{"router_score": "softmax", "balance_bias": false, "init_std_router": 0.0157, "num_key_value_heads": 2, "decay_fraction": 1.0, "final_lr_fraction": 0.02}
Below are experts of layer 7 (counted from 0) of a mixture-of-experts language model. Rows are named router (the router's row for the expert), up (a neuron's input weights, with its number), down (a neuron's output weights, with its number) and show model dimensions 0-159. Each number is 128 + 24 x the weight over its row's rms, rounded and kept within 0 to 255.
After each expert's rows: "mostly gets" lists some tokens that are sent to it at least half of the time. This comes from a sample of Wikipedia text that the model never trained on.

# expert 9
router [123  67 169 131 158 178 118 110  80 123 101 125 155 152 155 150 116 119 142 129 146 150 174 145 126 133 175  96 140 108 170 116 135 101 135 139 136 116 159  88 109 149 121 144 101 114 110  95 120 170 109 162 144 118  94 124 119 108 151 162 138 116 120 145  78 142 155  95 131 164 122 106 167 131 141 105 140 124 133  90 139 101 149 132 123 146 114 124 133 130 181 138 130 100  89 114 145 117 118 119  90 138 145 116 126  84 103 118 131 121 112 103 114 109 141 152 141 106 166  78 124 146 116 165  91 119 152 123 151 153 129 187 165 142  55 129 116 132 106 102 135 123 137 131 132 137 122 140 148 107  98 111 114 129 154  97 100 166 138 145]
up0 [178  97 165  94 149 112 114 157 127 102 143 110 129 155 106 143 145 102 174 152 132 123 110 143 149 124 143 103 119 102 135 115 156 146  95 136 143 127 127 112 145  96  99 107 123 112 126  96 122 115  90 151 141 124 120 125 163 132 149 161 116 135 122 131 161 119 139 103 161 180  73  96 131 136  95 123 139 139 150 128 129 114 142 120 162  99 115 140 123 134 155 148 124 177 125 152  61 138 112 109 152 151 147 101 134 143 145 104 146 143 145  96 111 145 106 105 154 141 173 145 155 124  96 163 109 107 138 110 113 124 160 120 116 142 149 151 139 115 187  92 105 160 146 156 143  67 142  86 111 115 151 117  90 105 181 113  95 107  96 116]
down0 [139  91  91 130 126 143 147 117 105 140 169  84 126 144 137 103 134 173 128 178 138 133 101 101 103 138 116 158 102 156 139 128 128 108 137 160 176  98 126 143  98 141 165 111 155 122  99 113 187 148 109 135 140 133  99  89 164 132 111  88 127 169 100 176 148 145 119 125  92 134 127 116 123 103 122 114 150  88 131 120 118  70 142 138 190 136  79 113 114 137 131 133 140 133 121 106 111 149 150 145 114 121 107 135 148 106 180  93 141 107 121 159 150 155 134 193 152 116 112  98 111 117 127 109 136 147 155  87 121 135 126 143 143 100  89 133 124 137 128 107 120 149 138 121 112 125 144 129 106 149 148 189 148 107  97 128 135 123  87 119]
mostly gets: "idae", "š", "ș", "č", " Slov", " ="

# expert 30
router [121 121 153 139 131 134  73 151 132 110 105 127 131 143 123 135 125 102 122 152 113 176 153 190 146 139 145 106 100  86 136 133 124 115 155 130 100 129 187 119 130 141 141 134 137 123 132 152 141 143 115 166 116 134  97 139 104 123 157 130 123 128 128 158  92 131 140  82  90 159 131  86  98 123 122 131 131 122 160 111 161  84 108 162 133 170 142 102 133 150 167 143 146  72  83 134 107  74 151 127 131 105 121 137 129  77 128 101 122 148 117 119 149  96 124 168 110 149 183 111 113 151 123 168  91 134 120 130 135 126 100 142 142 110  86 156 102 144 141 133 102  96 131 116  93 118 106 157 134 122 111  90 164  96 158 139 104 175 135 129]
up0 [112 113 151 154 120 187  64  85  79 125 120 144  96 133 127 149 106 137 136 160  99 150 156 139 107 122 120 104 173 119 122 148  93 146 103 124 140  98 112 146 118 151 136  89 139 130 106 130 146 152 161 155 130 103 110 113  99 114 127 116 149 108 136 157 138 127 145  94 141 145 148 126  89  81 170  98 130 122 138 121 173  95 148 152 144 155 151 167 105 118 130 115 133  89  90 162  77 176 127  97 162 100 115 154 152 147  86 101 125 124  89 106 163 101 145 144 109 134 114 155 142 108 139 128 146 102 128 157 118 124 111 116  86 105 144 110 134 153 161 106 148 107 119 107 111 126 166 151 110  95 145 147  87 143 126 122 130 124 153 146]
down0 [ 82 119 147 130 153 115 133 179 182 146 151 120 168 132 178 106 124 127  98 113 132 113 146 119 102 116 135 124 135 135 113 111 124 138 161 103 134  91  98 121 147  59  96 128 105 122 130 110 160 105 147 162 109 119 109 152 105 134 121  76  96 107 196 137 153 147 125 155 144 150 109 101 159 148 110 144 175 111 120 120  95 124 106 140 134  73 161 120 126 144 130 105 113 129 133 168 165 113  91 137 105 109 117 117 133 125 132 134 118 164 161 116 116 145 126 159 116  73 130 145  68 136 121 123 129 127 143 154 163 140 140 141 155 141  89 107 122 107 156 117 102 129 118 133 157 121  90 157 138 162  98 129 132 131 131 166 158 119 112  92]
mostly gets: " John", " James", " David", " Michael", " Robert", "bert"

# expert 40
router [166 145 172 134 150 147 125 102 158  85 113 136 125 140 116 103 105  69 148 160 135 113 155 151 148 165 153  96 136 126 107 119 152 134 133 143 144 109 119 119 102 138 142 152 134 145  81  84  81 136 127 146 142 123 126 107 175 124  98 155 111 101  52 130 104 151 125 103 125 163 122 150 141 128 137 115 138 163 115 136 161 128 126 119 125 118 134 132 178 161 121 123 149 120 112 157 164  64 117 114 100 121 108 106 128 110 121 134 108 113 162 136 131 113 118 138 151 127 144 138 130 115 115  86 103 184 133 127 141 159 101 136 143 152 105 148 103 170 121 140 111 150 155 140  96 180 121 160 152 107  87 132 132 118  95 136  70 153 100 117]
up0 [159 166 139 153 154 116 151 149 149 183 128 122 104 147 132 111 113 138 114 115 140 117 163 116 152 135  94  84 116 129 134 174 166 132 152 148 163 138 147 155 150 108 115 136 143 181  91 131 116  80 122 139 145 100 117 139 129 159 116 101 100 129 107 138  77 184 147  94 117  87  78  84 156  94 105 112  98 162 120 153 144 152 119 128 145 118 126 125 169 123 129 108 130 147  78 136 171  90 146 133 100 127 166 140  95  72 103 105 128 124 114 134 119 127 129 135 149 143 113 114 122  94  85 128 102 137 135 133 151  88 121 150 153 140 146 115 143 135 125  82 139 156 128  92 108 145 129 152 134 159 119 123  82 131 135 131 119 153 150 152]
down0 [111 129 108 133 146 152 117 179  84 137  94 103 106 127  86 125 138 117 158  99 190 110 185  98 139 150 118 125 171 136 119 137 135  84 117 138 127 160 128 135 101 141 114 153 135 127 113 110 104 161 100 126 132 134  74 139 131 134 121 134  47 136 155 132 127  86 123 105 116 130 163  88 130 119 120 126 132 131  80 135 138 181 149 115 108  99 170 158 130 114 124 122 115 106 142 120 149 165 166 146 164 125 159 136 134 120 136 113 163 163 123 145 124 149  79 150 128  92 161 133 164 123 126 127 106 103 148 121 143 128 140 132  93 151 121 117 158 162 112 116 131  65 136 129 110 135 139 112 125  96 116 140 138 143 123 121 162  90 146  83]
mostly gets: " re", " comp", " ro", " ab", " sub", " un"

# expert 28
router [134 100 135 144 171 107 105 111 123  88 112 114 123 157 158 122 121 128 133 195 125 155 131 157 125 147 162 124 120  87 115 120 116 142 100 143 116 118 143  63 111 131  99 125 140 132  81 147 158 133  76 170 100  71 146 122 129 115 157 122 120 120 100 122 137 104 106 133 106 182  97 156 122 145 141 118 129 112 128 106 136  99 117 157 126 128  94 165 186 129 189 191 140 121 149 124  89 123 157 115 150 121 119  93 128 119 133  95  93 127 125 124 118  80 133 149 156 170 132 129 150  98 133 141 115 167 106 115 163 130 135 142 152 125  94 144 121 145 155 111 107 143 110 108 127 157 106 146 117 141  98 135 132  99 145 119 151 158 118 102]
up0 [126 150  92 129 165 102 130 128 132  93 154 165 121 127 121  90 126 150 130 126 109 131 134 130 150 141 136  99 120 152 118 157 131 129 104 122 130 118 147 140 125 132  70 137 130 100 133  98 105 167  95 141 137 125 130  91 175 102  91  95 128  98 154 138 129 145 149 147 108 131 159 124 121 126 143 140 129 122  97 147 116  95 140 135 111 151 123 128  91 202 157 135 118 122 132  83 133 145 109  73 169  91 120 137  92 169 126 112 100 130 131 143 108 134 131 105 117 157 104 138 134 148 113  91 132 102 121  76 140 135 113  91 160  74 131 163 118 166 125  64  96 104 170  84 128 149 171 163 146 152 128 125 137 137 118 163 159 132 127 155]
down0 [161 179 173  91 119 157 119 107 143 110 136 175 110  62 117 121 127 153  84 114 115 138  94 162 133 132 115 138 124 114  95 165 150 130 143 152 151 133 141  81 166 128 143 140 130 120 165 137 128 149 157 121 123 110 131 133  94 163 137 131 154 104 126 145 131 131 132 173 153 149 160  79 107 124 108 135 126 147 144 139 159 127  94 127 159 142 149 112 175 101 105 150 118 162 138 146 111 101 160 159  84 138 111 112 123 149  91 128 140 115 111 101 143 133 118 106  82 128  93 104 135  95 160 100  83 108 130 149 125 155 143 140 107 131 145  98 140  84 147 143 122 109 137 133 122 145  61 127 110 150 111 103 162 103 132  99  89 118 104 123]
mostly gets: "ated", "ized", " known", "ified", " due", "ected"

# expert 13
router [135 155 118 145 136 133 111 123 118 114 115 124 178 152 145 111 111 106 159 151 123 149 152 175 124 138 190 121 114 116 110 130 149 153 106 140 115 123 178 103 120 148 103 169 127 129  75 143 112 122 108 151 121 134  97 146 128 104 125 136 152 123  45 180  65 165 163  89 110 133 141 116 134  94 120 115 143 148 128 122 121  80 149 131 137 153 148 133 136 143 162 143 155 121 122 154 125 128 117 120 130  88 138  77 152 108 120 124  90 123 179 109 117  98 138 105 161 138 138 120 126 165 165 124 111 177 135  93 147 159  90 164 139 116 105 147 137 146 140 136 127 118 137 116 120 105 127 137  87 111 139 104 142 100 118 100 130 141  78 111]
up0 [145 139 145  79  96  99 115 155 130 113 116 143 119 150 113 101  85  93 127 156 176 152 119 142 126 139 158 144 141 131 141 148 105 125 114 138 151 150 106 119 163 127 120 152 119 120 141 147 125 157 126 111 161  90 124 141 101 130 116 143 173 148 132 100  73 140 125  84 148 154 101  76  87 145 158  95 102 102 137 148 129 110 118 177 131 158 148 120 138 121 129 161 149 155 138 170 176 106 156 108 103 127 143 117 150  99 138 124 133 155 156 139 157  88  96 168 155 153 136 124 115 134 155 136 148 170  89 190 114 133 160 142  85 176 118  97 148 113 123 103 137 129 115 127 148 122 149 141 122 151 127  97 106 119 130  94 107 107 104  93]
down0 [118 114 151 159 142 131 136 112 142  88 141 105 141 121 137 149 151 115 111 120  91 121 140 108 130 130 144 138 108 172 123 107 164 117 122 117 176 150 119 120  88 122 138 148 123 145 141 141 141  82 151 149 100 119 118 134 122 143 126 138  84 153 152 143 115 116 141 184 124 118 130 137 152 128 138 121 152 139 134 120 152  96 196 126 167 108  90 139  76 107 106  93 113 128  88 149 117 100  88  88 107 123 108 112 122 162 148 136 125 131  78 123 140  50  83 159 159 124 143  92 175  93 126 137  90 108 164 132 127 145 144 131 134 124 129 173  81 134 130 118 131 108 115 143 165 151 153 144  98 120 140 152 108 112  98 129 119 168 150 164]
mostly gets: " century", " eight", "9", "8", " few", "7"

# expert 41
router [200 136 150 150 138 112 120 105 102  92 117 151 115 148 139 131 132 112 158 155 109 120 163 124 105 124 132  94 129 127 115  74 115 108 136 164 141 111 112 140 131 131 137 116  97 138  98 118 132 148 130 135 111 124 117 135 160  97 140 126 101 146  67 131  89 135 183 100 138 161 117 131 141 126 167  82 141 146 154  79 151 120  97 137 142 111 134 178 156 169 126 139 172 143 107 109 139  93 130 108 145 129  68  96 162 126 115  94 141 132 130 159 133 132 130 109 142 116 133 185 134 146 155 150 126 153 149 105 121 132  73 124 137  85 131 151 103 136 138 140 139 104 133  95  95 151 113 145 146 156  69 153 128 115 156 140 123 164 102 116]
up0 [ 94 159 108 110 172 163 105 114 103 133 116 140 138 137 112 102 119 105 156 123 156 113 127 123 163 139 131 113 140 152 106 114 129 139  91  85 110 150 141 142 148 119 132 164 165 152 102 122 111 120 128 136 154 119 150  98 160 125 125 132 113 151 124 122 135 152 142 150 145  69 166  80 115 123 104 106 191 140  49 135 143 124 128 133 115 110 154 121 138  71 146 139 131 163 128 136 145  87 111 108 121 131 156  92 137 128 127 140 146  62 157 163  99 100  88 103 104 127 145 164 140 140 134 168 170 158 101 112  93 120 117 138 169 127 131 115 156 136 149 124 105 134 183 113  90 116 137 106 118 159 110 119 158 125 128 108 144 133 117 117]
down0 [117 141 109  81 128  98 116 140 140 143  67  93 114 104 158 168 171 130  96 127 154 184 137 128 104 107 123 111  97 115 162 118 115 126 104 131 111 107 151  64 127 107  74 122 155 122 145 145 139 110 131 110 163 161 133 117 157 129 106 145 147 157 149 144 165 134  59 122  92 141 137 133 128  99 124 199 126 108 128 128 123 143 161 118 129  96 149 111 168 104 145 161 130 105  82 133 115 116 138 139 168 128 139 118 133 141 135  98 104 135 155 101  89 100 123 165 137 160 111 106 127 135 133 102 139 134 102 191 126 112 138 118 128 120 153 120 121 109 134  98 114 147 153 139 136 172 122 111 165 136 146 125 140  90 114 160 119 133 129 146]
mostly gets: " comp", " dem", " prot", " Comp", " opp", " inc"

# expert 1
router [145 129 142 159 149 138 101 138 157 105 109 120 130 132 164 127 129 114 128 184 121 111 132 138  83 139 153 111 151  92 100  87 116 124 114 108 101 130 145  91 123 123 115 146 152 132 135 101 138 162 114 187 110 105 107  84 158  92 109 130  78 115  95 139 127 132 162 134 126 134 121 111 144 121 122 128 122 104 159 113 183  80 133 139 136 144 118 170 134 139 186 174 140 108 126 121 108  95 119 106 151 110 128 114 157 127 168 107  80 100 154 111 133 128 137 114 129 147 137 114 114 125 133 141  96 192 140  93 165 134 147 122 150 122  88 194 130 128 115  97 108 140 141 138 142 116  70 128 128 116 129 103 182 136 129 139 149 137 119  86]
up0 [129 110 118 154 125  87  99 119 169  87 146 126 110 147 132 156 130 149 153 112 119 129 141 118 117  97 152 106 100 104 102 144 126 142 126  92 108 122 154 125 111  70  98 123 156 140 133 148  86 148 150 121 132 114 122 130 135 170 134 148 131 157 125 144 123 166 126 108 101 149 147 125 115 125 161 119 163 164  89 128 168 136  95  75 111 143 107 149 127 114 119 129 101  59 152  99  93 140 147 114 157 126  85 133 104 148 155 123 148 113  99 170 152 149 109 134 136 131 118  81 126 111 169  99 117 129 165 127 137 124 134  86 105 145 148 188 101 104 129  97 121  97 138 133 150  98 151 107 126 124 153  85 171 116  99  82  92 136 135 132]
down0 [ 85  98 101  97 107 126 159 127 147 127 113  92 142  60 122 102 106 118 103 152 157 109 157 153  86 134 162 110 121 140 143 139 121 121  88 133 167 106 112 112 168 136 167 135 142 124 139 156 137 141 118 129 158 131 143 111 135 105 150 133  95 152 179 130 169  98 106 150 118 135 121 154 130 123 116 161 134 119 139  87 125 106 138 149 117 140 130 125 142 138 129 130 102 121 117 160 138 165 149 161 108 127 157 110  99 102 113 105 112 140 129 125 124 131 149 205 141 140  93 136 132 160 131  95 140 144 117 113 146 119 105 104 135 132 126  72 119 157 130 127 146 155  98 117 119 118 180  91  63 103  94 183 129 131 163 133 135 112  72 126]
mostly gets: " game", " time", " government", " work", " service", " film"

# expert 46
router [101 135 154 104 132 157 126 156 126 116  80 128  93 121 126  99 155 120 132 150 148 159 147 134 129 120 154 116 109  96 118 133 133 145 148 149 135 137 176 120  86 130  99 128 131 121 127 104 161 160 105 178 133 121 131 120  94 133 160 146 113 130 120 155  48  89 168 107  66 171 100 119 154 123 122 122 144 114 147  93 167  96 127 175 112 124 143 162 144 147 154 132 141 123  79 146 126 118 109 105 129 114 172 144 113 112 156 101 120  94 141 105 140  93 156 114 102 106 158 129 123 131 151 170 123 132  98 104 140 169 132 202 128 105 124 152 128 153 131 142 156 119 116 111  97 152 126 140 105 124 127 109 166 129 151 120 142  92 117 107]
up0 [154 110 143  89 109  94 103 123 143 109 129  90 167 106 117 132  97 116 154 134 158 116 125 136  95 122 147 101 133 106 118 147 142 132 108  77 112 154 173 135 131 113 116 138 141  91 115 101  97 139  97 169 158  93 176 128 140 170 121 128 162  95 141 126 153 106 170 136 128 156 164 134 103 147  68 105 146 115 111 104 131 169  77 120 125 150 107 127 111 133 136 122 105 133 135 145 107 153  99 128 161 120 143 121 165 164 134 130 102 118 136 147 160 100 167 112 149 124 155 107  83 110 145 134 129 141 105 128 122 113 115 149  87  84 129 150 119 131 121  98 162 182 149  80 138 115 111 164 126 152 146 151 129  85 111 116 161 141 154  95]
down0 [162 159  99 145 120  92 144  92 145 107 200 106 168 142 143 154 112 120 160 103  90 114 128 134 143 155 169 135 122  92  96 112 124 173  85 160 137  99 125  96 102 106 124 114 137 146 144  99 124  99 105 132  97 157 111 115 111 133 116 110 142 126 152 109  86 159 112 118 103 186 132 146 149 119 168 148 125  94  86 203 140 108  90 142 169  91  93 112 113 135 112 152 137 118 129 107 117 142 166 122 103 126 115 156 121 106 140 145 137 129 115 105 100 170 153 130 160 148 107 130 112 141 164 122 133 166 127 110 135 124 163 108 131 139 103 132  96 126 167 139 124 147 124 149 151 128 141 103 114 105 163 140  94 139 136 108 148 117 107 121]
mostly gets: "va", " Serb", " Ram", "ari", "mad", "ami"

# expert 29
router [130 105 144 133 151 132  95 138 112  93 128 107 114 135 135 111 134 118 130 130 116 136 167 158 117 152 181 112 119 110 125 138 168 132 119 145  98 128 146 116 107 146  86 125 138 110 129 128 136 161 115 147 109  88 123 114 112 119 173 104 133 150 120 191  77 132 144  37 112 127 141 112  98 100 131 102 178 129 146 139 139  63 117 144 163 121 135 132 159 147 149 151 178 108 122 124 145  76 165 163 135 138 115 130  92 118 158 104 112 157 155 104 113 117 122 139 124  86 114 108 135 118 175 146 116 156 140  91 144 120 119 145 152 117 109 125  98 136 152 113 172 136 108 139 137 138 125 141 102 112  89 108 132 109 150 183 111 149 146 107]
up0 [113 123 170  80 121 130 155 156 120 122 143 113 144 146 134 133  81 108 179 138 129  80 125 148 103 155  96 105 182 169 141 149 127 114 124  88 123 125 102 150 113  84 143  92  88 161 144 111 108 150 147 108 113 162  99 110 158 150  99 147 121 109 120 116 148 116 130 122 124 160 143 141 123 169 155 107 164 174 102 114 152  99 142 121 128 110 120 125 102 119 127 155 118 111 122 110 147  90 174 140 125 107 116 145 135 134 151 150 141 105 156 144 155  81  83 126 126 133 132  88 179 159 126 151  71 145 131 101 136 101  99 155 163 154 111 149 115 115 182 110 110 146 121 140 109 124 157 131 123 119 167 143 114 127 147 122  98 135  88 122]
down0 [112 103 154 152 106 105 170  92 157 132 169 131 146 167 145 133 120 113 144 118 132 110 117 105 127 154 137 129 162 108 125  74  95  94  96 128 140 125 141 143 158  99 158 143 133 122 133 100 168 109  70 137 143 152 101 119 131  94 129 141 113 131 122 118 118  94 147  95 129  95  90 148 155 111  91 130 176 115 142 116 133 100  80 130 123 136 118 139 123 139 174 107 170 118 137 146 159 108 124 182  89 133 156 134 100 156 122 153 149 160 135 126 121 100 144 108 111 142 133 153 141  93 117 147 130 138 119 155  69 121 159 139 117 143 123 112 142 200  90  73 149 113 113 136 136 119  94 100 126 144 126 135  92 163 134 135 135 139 169 147]
mostly gets: "On", " before", "In", " After", " since", " On"

# expert 42
router [113  95 156  90 160 139 108 134 104  69 129 178 136 139 132 134 106 104 134 139 124 111 142 125 151 168 151  70 147 105 162  91 149 148 142 114 152 135 154 119 145 129 112 171 122 121  92 129  96 150 146 161 140 138 103  85 152 106 140 141 111 109  87 122 125 137 141 106 132 139 124  87 145 143 111  74 143 137 119 138 166 127 139 162 140 130 191 141 118 146 145 120 165 123 117 133 134 111 100 104 142 124  82 123 120 126 112 149 113 122 152 125 111 123 142 134 110  92 143 158 133 140 103 110 114 135 143  91 182 126 105 119 150 144  41 172 118 169 153 120 120 107 126 133  93 153  95 174 134 118 115  99 136 111 139 121 138 161 105 124]
up0 [156 125 110 131 174 134 138 171 107  89 138 163 184 116 127 143  95 117 129 110 140 105 134 114 150 138  95 120 145 181 129 112 139 113  93 112 158 145 131 103 124  93  98 176 154  74 135 113  91 132 165 146 133 114 163 139 167 161 142 146 111 124  96  99 164 133 125 126 145 122 122 138 154 107 105 141 143 150 129 160 181 127  93  92 173 132 161 132 162 118 109 111 145 130 123 147  99  89 149 122 131 139 106 134  86  96 123  93 144 107 123  94 117 129 121 154 114 130 148 178 166 128 121 123 104 122  99 157 151 108 149 110 125 114 110 185 115 149 136 144  97 179 141 142 132 149 147 156  87 132 123 123 139  85 153 152 115 125 125 135]
down0 [120 139 173 143  88 135 140 120 171 107 141 152  95  93  95 154 120 122 154 119 157 113 127 147 118 157 152 151 135  87 146 132 126 138 180 147 140 153 170 152 138 179 144  98  92 131 162 158 175 139 100 131 123 133 127 116 151 110 122 164 123 128  67 124 112  87 123 135 106 100 135 120 117 134 133 142  88 136 100 110 119 146 110 104  92 110 137 154 136 144 117  78 123 161 129 105 101 143  93  94 171  83 148 132 134 132 115 121 126 134 112 126 130 148 141 143 123 108 129 102 178 150 120 127 129  97  94 127 151 130 159 149  81 139 128 120 122 196 119 132 118 146 119  80 140  83 115  84 149 101 118 126 100 151 129 108 151 168 124 113]
mostly gets: " sh", " reg", " Met", " par", " sc", " pl"

# expert 32
router [107 115 159 108 124 172 127 115 137 121 115 131 161 126 110  98  97 123 163 169 135  76 151 129 172 128 134 120 119 111 145 132 100 130 128 146 110 145 148 119 118 112 113 132 166 137 104 124 114 132 100 157  74  95 115 130 150 126 140 143 144 106 119 157  80 112 136 121 101 137  98 112 139  90  98 120 181 138  96 142 136  86 126 111 125 148 124 151 157 154 143 135 130 137 143 137 132 133 179  78 101 136  56 111 130 144 123 138 119 128 145 108 147 104 149  94 117 154 140 168 102 146 159 184 147 127 181  99 171 155 120 150 136 122  85 141 141 187 104 118 113 115 135 105 119 110 125 137  84 150 128 144 153  99 151 170 121 121 104 104]
up0 [159 137  91 148 112 139 101 112 147  95 150 126 123 174 118  78  79 132 146 132 138 111 116 133  95 100  89 124 129 106 102 136 141 133 159 124 125 158 111 123 110 143 151 117 110 132 149 102  89 139 196  95  76 142  91 115 101 113  98 120 101 130 169 131 141 119 128 109 150 128 131 157  92 118 120 124  80  99 158 123 180 144 162 124 171 157 118 155 121 115 148 105 149 107 131 108 118 163 144 104 118 101 121 143 106 152 112 122 134 131 107 122 159 142  98 137 139 137 123  91 104 155  88 190 110 109 161  77 143 135 147 102 165 101 133 141 167 123 125 117 143 135 107 139  89 127 144 167 121 133 132 140 161 169  91 143 120 140 143 114]
down0 [149 117 146  90 180 145 121 110 182 102 110 128 146 134 121 111 103 157 130  86 155 132 123 135 175 103 136 110 169 156  97 164 147 110 114 147  99 161 153  97 127 118 117 143 135 138 118 101  82 160 123 107 134 162 123 131 125 100 154 155 119 177 114 110 121 113 103 154 148 144 182 130 112  48  81 154  94 152  90 141 173 134 132 128 135 133 131 146 101 134 102 118 143 152 105  92 150 137 130 126 118 133 114  96 131 114 106 149 149 116 143 138 106 108 151 105  86 141 158 144 119 127 135 152 125 143 131  72  83 120 140 109 151 148  93 144 138 148 108 182  91 120 145  89 135 135 138 146 158 120 119 109 152 125 115 105 107 147 120 142]
mostly gets: "st", "th", " Th", " St", "nd", " second"

# expert 23
router [113 132 130 129 148 150 128 120 127 121 128 155 126 153 120 119 139  92 147 119 109 145 159 137 132 128 126 105  74 156  82 137 150 130 149 151 130 145 118 129 107 116  94 127 115 131  78 110  97 199 155 156 104 136 121 128 151 130 114 118 127 136  93 147  94 162 172 114 128 176  96 125 142 105 178 105 192 148 155 122 137 106 109  85 144 178 140 126 132 147 120 123 152  88  76 158 121 120 135 120  73 125 150 125 111  99 135 129  92 120 152 105 124 123 101 144 112 121 150 140 110 133 121 166  89 144 141 134 164 126 103 125 166 138 113 148 158 174 124 165 100 143 137  84 120 155 113 127 130 113  90 126 169  95 164 142 135 106 104 102]
up0 [162 143 119 131  92 135 122  78  94 162 109 143 133 104 121 129 128 115 109 159 124 109 103 120 141 113 121  97 102 111  83 113 162  94 176  77 139 128 124 114 120 113 128  88 139 130 125 117 114 187 132 107  92 133 129 123 159  98 166 175 144 125 130 141  95 158 133 121 135 138 136 139 152 123 102 130 152  94 135 106 113 125 169 152 142  98 119 126 128  93 122 125 109  96  90 145  89  77 163 107  93 118 140 163 120 126 140 125 104 126 151 150 101 122 132 160 173  91 138 103 132 104 139 181 112 142 162 171 163 119 105 107 145 138 116 164 132 171 149 176 147 146 186 112 117 104 125 118 136  97 156 139 146 114 142 138 112 136 142 104]
down0 [ 78 130 182 156 132 148 131  95 115 149 129  75  99 132 108 134 149  98 107 135 134 105 130  87  92 147  92 165 145 100 103 133 125 112 143 111 167  90 144 165 112 144  85 138 107 145 131 117 114  95 130 162 179 164 148  82 151 136 145 108 138 141 112 121 125 101 140 132 116 159 115 111 105 150 128 156 144 170 151 180 110 185 132  89 126 140 110 156 129 129 164 121 104 164 137 108 138 182 133 104 143 126 106 132 143 117 114 134 117 131 153 139 115 135 106 109 120 123 106 117 147 125 137 158 125 143 118 106 106 130 135  99  92 133 171  89 120 116 122 134 171 111  99 176  96 120 117 118  97 147 114 118 127 135 189  96 161 145 114 122]
mostly gets: " Den", " Kh", " Nor", " Hung", " Y", " Ry"

# expert 36
router [158 134 131 126 146 134  90 131 152 115 127 135 122 135 122 131 129 115 150 162  89 135 138 151 134 176 132 116 115 135 132 110 141 143 156 108 110 130 121 129 140 131  92 145 129 158  92 124  99 151 137 138 123 113 135 135 139 123 136 124 127 132 127 154  79 153 160  55 141 138 152 118  98 119 161  94 112 160 120 116 124  97  99 113 168 161 161 121 151 156 134 130 176 148 117 133 125 123 125 100 116 131 126 114 145 101 149 120  92 131 151  38 130  69 134 136 139 171 147 126  92 167 133 145 115 174 138  84 134 130 119 177 174 117  90 142 141 128 167 132  87 136 139 135 104  97 104 136 100  97 112  99 131 126 116 168  99 161  80 106]
up0 [137 144 122 113 108 146 127 124 153 136  96 146 102 160 101 155 159 130 117 135 141 116 139 134 125 156 127 164 123 151 155 162 141 136 145 134 147 121 166 128 133 112  93 172 143 143 135 157 105 162  82 101 161  83 135 140 110 132 147 112 125 169 141 170  94 104 180 185 132 160 143 116 143 128 136 115 149 116 102 145 120 147 101 160 160 120 149 126 135  86 126 117 183  97 107 166 126 118 110 121 137 133 133 101 107 128  90 139 161  91 114 125 122 121  90 100 126 149 160 112 106 125 130 108 130 118 121 138 119 154 145 138 154 141 160 154 116 163 154 169 170 119 117  82 142 118 145 167  86 138 114  80  95 125  95  90  81 125 153  89]
down0 [ 99 155 133  98 126 135 114 130 142 139 113 140 120 139 122 157  89 103 134 156 117  85 110 145  88  85 102 119 145 124 121 113 123 136 103 150 107 132  96 138 143 166 122 124 115 104 138 149 139  81 147 160  92 123 154  91 147  95 159 162 136  71 117  92 125 157 115 130 154 171 132  98 152 149 151 155 160 102  93 105 165 122 138 131 149 122 146 148 112 126 100 138 100 123 124 117 131 105 165 130 141 174 115 170 130 112 134 133 111 132 156 159 123 172 151 119 169 136 103 120 138  74 142 141 112 101 166 167 131 128 126  92 126 169  96 116 120 116 114  73 106 136 179 135 115 145 138 113  78 149 139  97 139 129 148 162 152 121  89 154]
mostly gets: "½", "&", "sq", "2", "3", " ro"

# expert 5
router [125  80 154 118 148 147 107 151 129  90 114 132 106 115 163  89 118 142 184 161 111 145 145  96 163 164 155 143 119 120 151 119 134 142 115 159 109 114 137 132  75 127  95 131 159 171 126 119 132 150 113 145 101 132 105  87 105  84 137 116 113 132 126 100 109  99 158 109 103 137 102 120  96 113 174  98 117 161 128 102 123  86  78 142 151 161 154 121 140 158 131 152 146 137  81 109 121  99 148 176  92 131 138 133 169  80 122 135 121 123 159 114 120 103 131 139 144 165 162 130  78 129 177 152 109 139 135 118 141 152 121 175 134 109 107 146 111 149 128 148 109 127 140 127 108 116 123 119 126 108 135 131 158 148  96 178 148 151 123  94]
up0 [110 140 124 120 166 146 152 154 101 142  63 126 161 141 128 127 123 152 142 116 127 113 101 155 145 102 115 131 131  81 113 113 117 159 129 133  87 108 107 130  92 125  93  97 129 145 155 101 160 149 118 175  79 120 134 107 104 103 137 103 148 184  80 160 149 113 155 130 136 159  91 162 114 112 140 114 131 112 102 137 142 119 139 161 165 142 136 134 107 159 155 156 108 150 130 167 136  96 124 134 127 167  80 112 123  86  93 161 104 111 182 119 166 121 111 142 131 115 110 131 168 122 138 133 171 142 146 123 115 137  90 120 131 113 117 132  90 146 142 105 108  85 131  94 149 110  89 122 148 114 123 104 108  96 169 148 118 124  96 115]
down0 [156  97 155 105 143 157 148 104 116 145 135 125 140 129 121 162 112 162 158 105 139 128 107 160 130 109 121 107 145 118 117 118 116 129 180 103 130 157 117 151 139 119 157 105 122 153 131  99 145 149 139 105 178 128 133 130 129 124 141 140 104 123 155 133 121 137 117 130 160 152 143 149 136  99 159 133 147 128 134  60 149 111 148  78 139 153 162 111 121 113  98 119 128 136 113 123 130  96 133  91 118 152 107 176 117 129 130 125 167 106 110 162 129 163 151 127 161 140 167 114 106 100 121 104 118 105 100 130 129 164 140 107  46  98 129 109 116 176 137 159 109  85 163 138  63 139 104 146 153 134  88  95  67 134  84 127 116 123 129 130]
mostly gets: "in", " head", " hold", " lead", " call", " return"